Weights of a small mixture-of-experts language model, trained from scratch on English Wikipedia: a sigmoid router.
Below are experts of layer 7 (counted from 0) of a mixture-of-experts language model. Rows are named router (the router's row for the expert), down (a neuron's output weights, with its number) and show model dimensions 0-159. Each number is 128 + 32 x the weight over its row's rms, rounded and kept within 0 to 255. Numbers have three digits each.
After each expert's rows: "comes before" lists some tokens at least twice as common just after its tokens as in all text. This comes from a sample of Wikipedia text that the model never trained on. Tokens count by the router's weight.

# expert 10
router:183173213127141167140107102169094184118112136138163127111104128135164103053125100142133123095170129117114147147123111138081120101084180110127109156158104058136107107108103178102133116163075155096089135105098067152150193130095105128158073123117136105128141114189131125145083122153160079150130152165148135079106164128116133150172085070163216132124104113080123119146141173071149122123127143192112144142088131150137165184119137194129115050121153142111113108092049106115176134076141157
down0:134168080146117135118157098213133130121102113124148100137105097178114139140097114169153182134125084098125115143138147101155110066122116152166141079175144196114182095153133067142115134139140100135135114137101139202141133145094133092176153124180135165107103123153063150140133066029138147112060116177145108152125152183132172107155145095142148124167095146191119135140100158129044166121105150136156093129152159132092141094118139119085133129100075081199119152131177116082074125164155069
comes before: "1", "0", "2", "9", "3", "8"

# expert 0
router:114089135161146137120128125130147110144128186210128093127120144128177116191115110166136133084127121166125179169178043143116119095142160180138175142122117118141053101124052122066178177150121107126111136163156138107160155107113140108151076099101163135145072134151097076167104103150140124135138060075125119153103196145099115171210092107105148165147108127149065115080119112105163119158134144124156140095164114120098166075145153073099122141096174132153141128090108137192124120086150191
down1:094182108115088170142141116143148153150119136117150072136129183137101152114174113159095175144143191117152110114130154085061108103191152125130142128098085171129107112151143202133076127114057126053151114159166059139130068180129130097107125108106146123131157076100128159132164134110086143136104143116134151170164124154101099084099083130130178089130136177082081154080143159098094080129103139133141111131159101092126178097134096157082126072189091055123132137137110138058117073089080128
comes before: ",", " of", " to", " the", " in", "."

# expert 26
router:104159143162173106080171115163153168182142113134113092166141137207191235101135066174097104100095146081079162152124116055084121126133145114100148168149131144161130119118081156109070121119112167076144140158135137151153159117132166170150137155131104125134130159134148124189070096155064158178105195079145116123089100133106070177132108150149147127132122098126114124129114180097130058120111134160131112133144115119125126100147137169151106141126048162188106130091113088166165107131082121
down0:141193103162147120053118139123093164133130189150089078101133083138124112161179120130224139155176132082120067169179122137140148055090127174127120136094153155072168129153179163171131131109119118121097163166148150104030110120122114116127108100120150115134141132149136082144110091164114121121127113153120103119162089117109178109163112086109128119106142135162126133116137147103080147100137125108032123187093127155118158171174138150138124065161165160115139146059122070049139167121151123
comes before: "\n", " ", "|", "-", " The", "=="

# expert 1
router:095137146116170132115115118192091160121108149164150125044129130189128155045157107163098136134191096113154163111161092154123133121039171086082130113108107055108165121112109211122121105103090126139095138188131063110112159061110102114138083166086139105143120207150128095161127141140147132106088107139132112128094143134113151121175107076161173119123156180082121142095124208130143149133094103126141138107146135143100091130110107180113066105145142174090136143072083149095173115128123145
down0:120158142093188139115147093120145086145111065191162125156153188146161046133174106136101111177160183114122074154162088159147172116114160107076103139178093139144144152109108104094179161102120142131158096199112093171182141151128099171070200150099199131045122130112128110117076123126118111110159154151144126126149143135096124133149155095136038170122094130101160123157157104173124137144134120153148160151098177086072126154175082129130141170176134082113136148096104117135127169142138108
comes before: " |", "0", "9", "1", "3", "2"

# expert 24
router:125138151152158070119132083084126130120092144144128153098176176103164123146125064166138099130131170126084139162131093106080083092132117134148173135123147111127129150127047122056155135144126141124141164118140183137176169124133160126133088150124138131149120140146108088097110177182169123179100094128111120119085228152060086173150113114142143163112121092172074044097126128103165055132134141168156116143093089154158151103145141063097072136134120130192103115092098173170200165132133146
down0:120055178127131108144101153116154130140056145181094118104107122122185114171113155170112119153097149122115117134054080201098147080156146109130126099115138115068115085097155161125136169130082074146097147117141105097141169057082115125140106113139129054156108069150144147143081161182153181130155180124098155149105140148141070093170095113117134096141159129139085176085062104109120179113095127130144143140136147138096197108081122179086086119156120146094118162155115155066115102182148161
comes before: " the", " a", " to", "-", "|", " in"

# expert 3
router:116144164185079072117101112144123157172127165167118159099117178137197141178143098153143114152145111084078112145135096106070059112096200110147099137116159094081122091127067147107128144145166107096121139121110119116145083132116120177153111135124154132143082081184125097143116117130142110167132122150134106121099151189088094161234123115169083137127112088143105107106127121084171064079117096160202130151129103128132176134112120070117098068088151185194103126104118180104169160133125140
down1:100137095073123087139116119104075118154107049132134164146134072174144098187132142136122075114115103122111074134147165126144102037085182175147151141143105139118109123157058072159070118110125081123065161118131143139136133125134118109094135141108136135167159052085100155113138146143176097100104134134143108139128159097061128154170113145179213112151130089156146126138115201135119108067157126156063163118129115172167065093081105109137091146071158178136128127169097115156103126120145118
comes before: "\n", " of", "-", ",", ".", " in"

# expert 9
router:151163165150163131114093109132110136159143133106066100144141129147234186113109133121120140149138123091143160153166121158148104094049113082185115095071065088098186169114119125128101119140116122153065133131087109184127116075101165100189136134108121092131098160113070107138112135141111134109055118120119121120148116126123126086183100058121118137143132162158096169057072198109145148135167172107086128111089111137107140086158139120154117174103087095155149158121179075133139168122182174
down0:158190117144137146173142148126138099123135154139164084128093142162158168149140125165083136139127185124112101098164126082157095140163125183106125123148056146121083105165182130079168113145099109126136185095156159144151184109128164130161118159145041102180140077148108086105129060113062202107151101165119170110093140137063114155144154153128125136101056113108176076111120185060120100180120146113125091107172134115148164072152113088152169156118094123166161089134151171151148129101151154
comes before: " |", ",", ")", " (", ";", "–"

# expert 15
router:180188164118146149118111122143105163186156052133128121111123140164152132053104087128151132121169139101182182121125126171125092130083155088148127133126068045150164184106129226129103101095138107123089133164119037135139145096112085090115152141092157097163130105141130130114135103121151094149116134132109105116128142141117132127133065081206116152111180133075120171104139216129132112142122140141125147127140110130073111110157122162108074077149122123109143136108126113042149109141192188
down0:155153183072123093172125153159129129134141144104046162039149075130129107084137150146130116130197067115078109078136120131119157145091086097168078088151121092084148095130131154105165138067094118157196132141155141089146143158143102154131138094132142147115115175163103141078121118127177147159156127098209118077180170107137171164145157162084123118113139142111136160168157136133146112142068142137136122157129087157065116177123091107119111067127135138114093139057188084194127115113146127
comes before: "0", "1", "9", "2", " |", "8"

# expert 8
router:131180119169130101122169131128134154129155104135136133151130169090136169085072077153133112078104128113118143113165107106090097098085057092106161113103092092120115124128121192132088152093155141077159137133113194140200186116099120140159137149116114097140103165129118156155096134117075132116126168091126140138132090161108060148153109179133173184143109158164097103117125149135110071082157143147183096103125016088148123130118104189137118208132072184139149144100141080177192162120127141
down0:058103172068104106073125154099135107132080158115149127140126088111162089142174124152086161169065142190110114160115085094153145147122168151166098096097113129126152185128059142135161074137131138120105113083184151161139172046077112081095105111140098092175118121104057115140114069126152136089131077131152076100141154126105145155130112141119152101108162168111162131115121185094138118145110189088150162147097176181096137111150165118142109089152137109197151155163163157103091059119129140
comes before: " ", " the", " a", " \"", " The", " M"

# expert 11
router:132140169157170128147140155171139119138125156110157132159144141106135116163125123172143131109147107132095142113156061121058119126093213193089127139122126094084110049137131137125144181109184140133088159153085115148138090088121070144117150122090107098118102125203117129198111040203102171175146130129122152127132117135100120108207124137121084164159106122126091169081133118095109088142077167155216149141140082143093145117114127085157113126128145145145108132101071182115154076129196136
down0:190085143142154104101124117140180184106161153092133145145134155142154145132151190135170129172081109149182232146130085190113132200131169116101091115113131156161120165169075163104201077125105176109125175122167118123165073130167152094150116131138127150125114102136111153127081135133119158105100090112134088131155149171093165148153118155116205110124131112159134132133154091170062091173091112100102139075129117098143093130168140047155091190143114084165142140173103141160086122111146121
comes before: " of", ",", "s", ".", " and", " in"

# expert 23
router:117158183114182146142130095137081130110141116136167126103086128206161131120100080135115084130119128085131132176101070125126130095107145062114102145140076069181127095145114156126104122094086135126107126147056095128171142095088125134178120100120153113157113126197101114114094104103169153114077137170096142076053109111104125162201099085213188159103147098067136062127149181122148115131112156125164151143113103103127172153155120157169122088154130154107101112097155103125139145060163189
down0:110125128186144119120133151133119127059159110171143092132165162137088126129104112171145117105156168114131097110184134153181141122089141088080134151108150107134152102111051191135114111100167125131086130118144122140139119175121127137087106108172128109114154091120099115192150133102155096103179137094144147122112063156142109146178115176125092172143192157175204162072122134149126104077187181127134155126123106107089133187161239099134145113138148086198151069154155136116129157068099179
comes before: "1", "0", "2", "9", "3", "5"

# expert 12
router:152121181145123126141083094153131139104063082123110132145141182132149142109153122161133132067107157132120117115205081115129088180095152129110087124128056136082113120155099130105168107145148056151097160133100118166112129105111104085151097146144102113180093077137127092189132145255084114164110151102144125152127128165084139151186121163150088177186080091152074183143116134106117134125142178156151140135076127137069167108144173089121136155164136129100144160093138094155151109082162100
down1:160110150180143126155178094126103113086057157107147087144143078121086140123094099080100123095112129102114126186071136138117132147162115086160107175100134147110123088103101107077123125131143088136093096181076156102092126135057151164107142126039142087092177156130124156128109143147190116145094126063114100138129129096102081097052053078112134168112162134149126158148161134173179120126147125150110116146097083173120119116174169173138161127111159129139177150104152113043088132082074121
comes before: ",", " of", " and", " (", " in", "\""

# expert 29
router:125189132127178066087165041104141157130120151098139116166109158160178206105152088187069129122104170096102153152114072069087105096071049078134163148126149121152123092149100158116125096120166134087153073124127135135127150097121156104151166160142120094135120130132131131155087124151116124125156171128136136112061127162117040177157094110146125158109131102137103121139095163126094072068102114136176093107131068092119117106140093181143125181135087153154152147071143140151183133139090153
down1:142151118145101058123115144096083132177196098157115112126130161156141139126130188136113084179141101106185108131186078104116127126103064153127152156136102078091078135137112095110142091124153065144143114136091152168082089059125114092116175102091167127086105121176133132102117085122136125109057146173141081168133093117155163128127033156110109146150110149173151113143132089097114113101148022044127108093151087127062126146132124129141091081173156147160150132156121113098126132108123160
comes before: "\n", " ", "|", "-", " The", "=="

# expert 19
router:125136158155126162135139154063106186130131128115108107151119165176144100068070142117128086072092182159128138163161119113133085141124150154168089160111125085114106118090095178112142097072116086104072131133128065186128101126102134158160173084132139114105113100177144047161143137151129144184174161144132058086150152141127156145185106161122105136172091111130115154138170154133140097124126183161139094115094131182181130101160126119186138126090153137174157061104133053071173109175099154
down1:123116180155105166128135110083156067062130156139130086133102132156097136189117146108110108166089157139112082147150101114066125131130195106141139035102164082105177206137131158164140162137144147117146114144127094129181148129149153179143186081159128122092096127184102122069122104116133052110116181146079088103126158194136092103080163142132116166114141103151116076101164120114179105129079166088170098148143047126154120118095097135133137149111134116148155146169152131062122117130165168
comes before: "1", "2", "0", "9", "s", "3"

# expert 20
router:122193146179134111115154198102137130162135199151126166113148154143148150134158104156147115106163101156134140104170097122071063133090198152140141093157136113115112116144051132139189124085162118094148081158103168145140060101134114095176125105088140092125109121131080119136156131131071134171097089141148136167107107190112099088176141127156091170117157183156083192083145136124117090150139116119185105100085125106141188149125150089085114071098166149167156132102078168129188154123186124
down0:136090151109089076138115124152127102106109028144131097093134119115142139154157145105098080141194105154139132140130123091090152134095187125152104105137177078049094139153122147165187064131121118113065058152170177137101125109088145160145150109087086082086135120138110118156113113114133141114147121113131112116121163121128144110097106096115060139086180163077120216154110083126124175121172143176179170122145131119097160120121095117123140168171125132106113115173030130168134154138123204
comes before: ",", " of", " in", " and", " was", " ("

# expert 16
router:127183184121136085137123188190113153133134086134153170089109108187128116062141103133064113126066070103137164140139081137137156150107137086159116147138093045159172123089111196116141116124106117065096174190104098128105152113112083105169150157115163113146131133134138107098076187159148137144128104111093116119090123092096175140147103081130143156130116148058126115132073201151144121091122123182165160126110106175160163084142154203164164108157101140149131117077145124109137162071112122
down1:098121125157047146110112100133170078149180152132167171145066090136147113128116084168082126091103153112120142117091168115143121153157139142152131130148192168121166112096111154135136138129172096125128137109105076121023138110174130187146158130176092145090136156204108131130130135120127067193111097114121169175085119149165119160087152040082108079147137078144202070145094135166151045107137122155110103148106140132118162150158112100143119143105133160144150149160112131076153147171126167
comes before: "0", "1", "2", "9", "3", "5"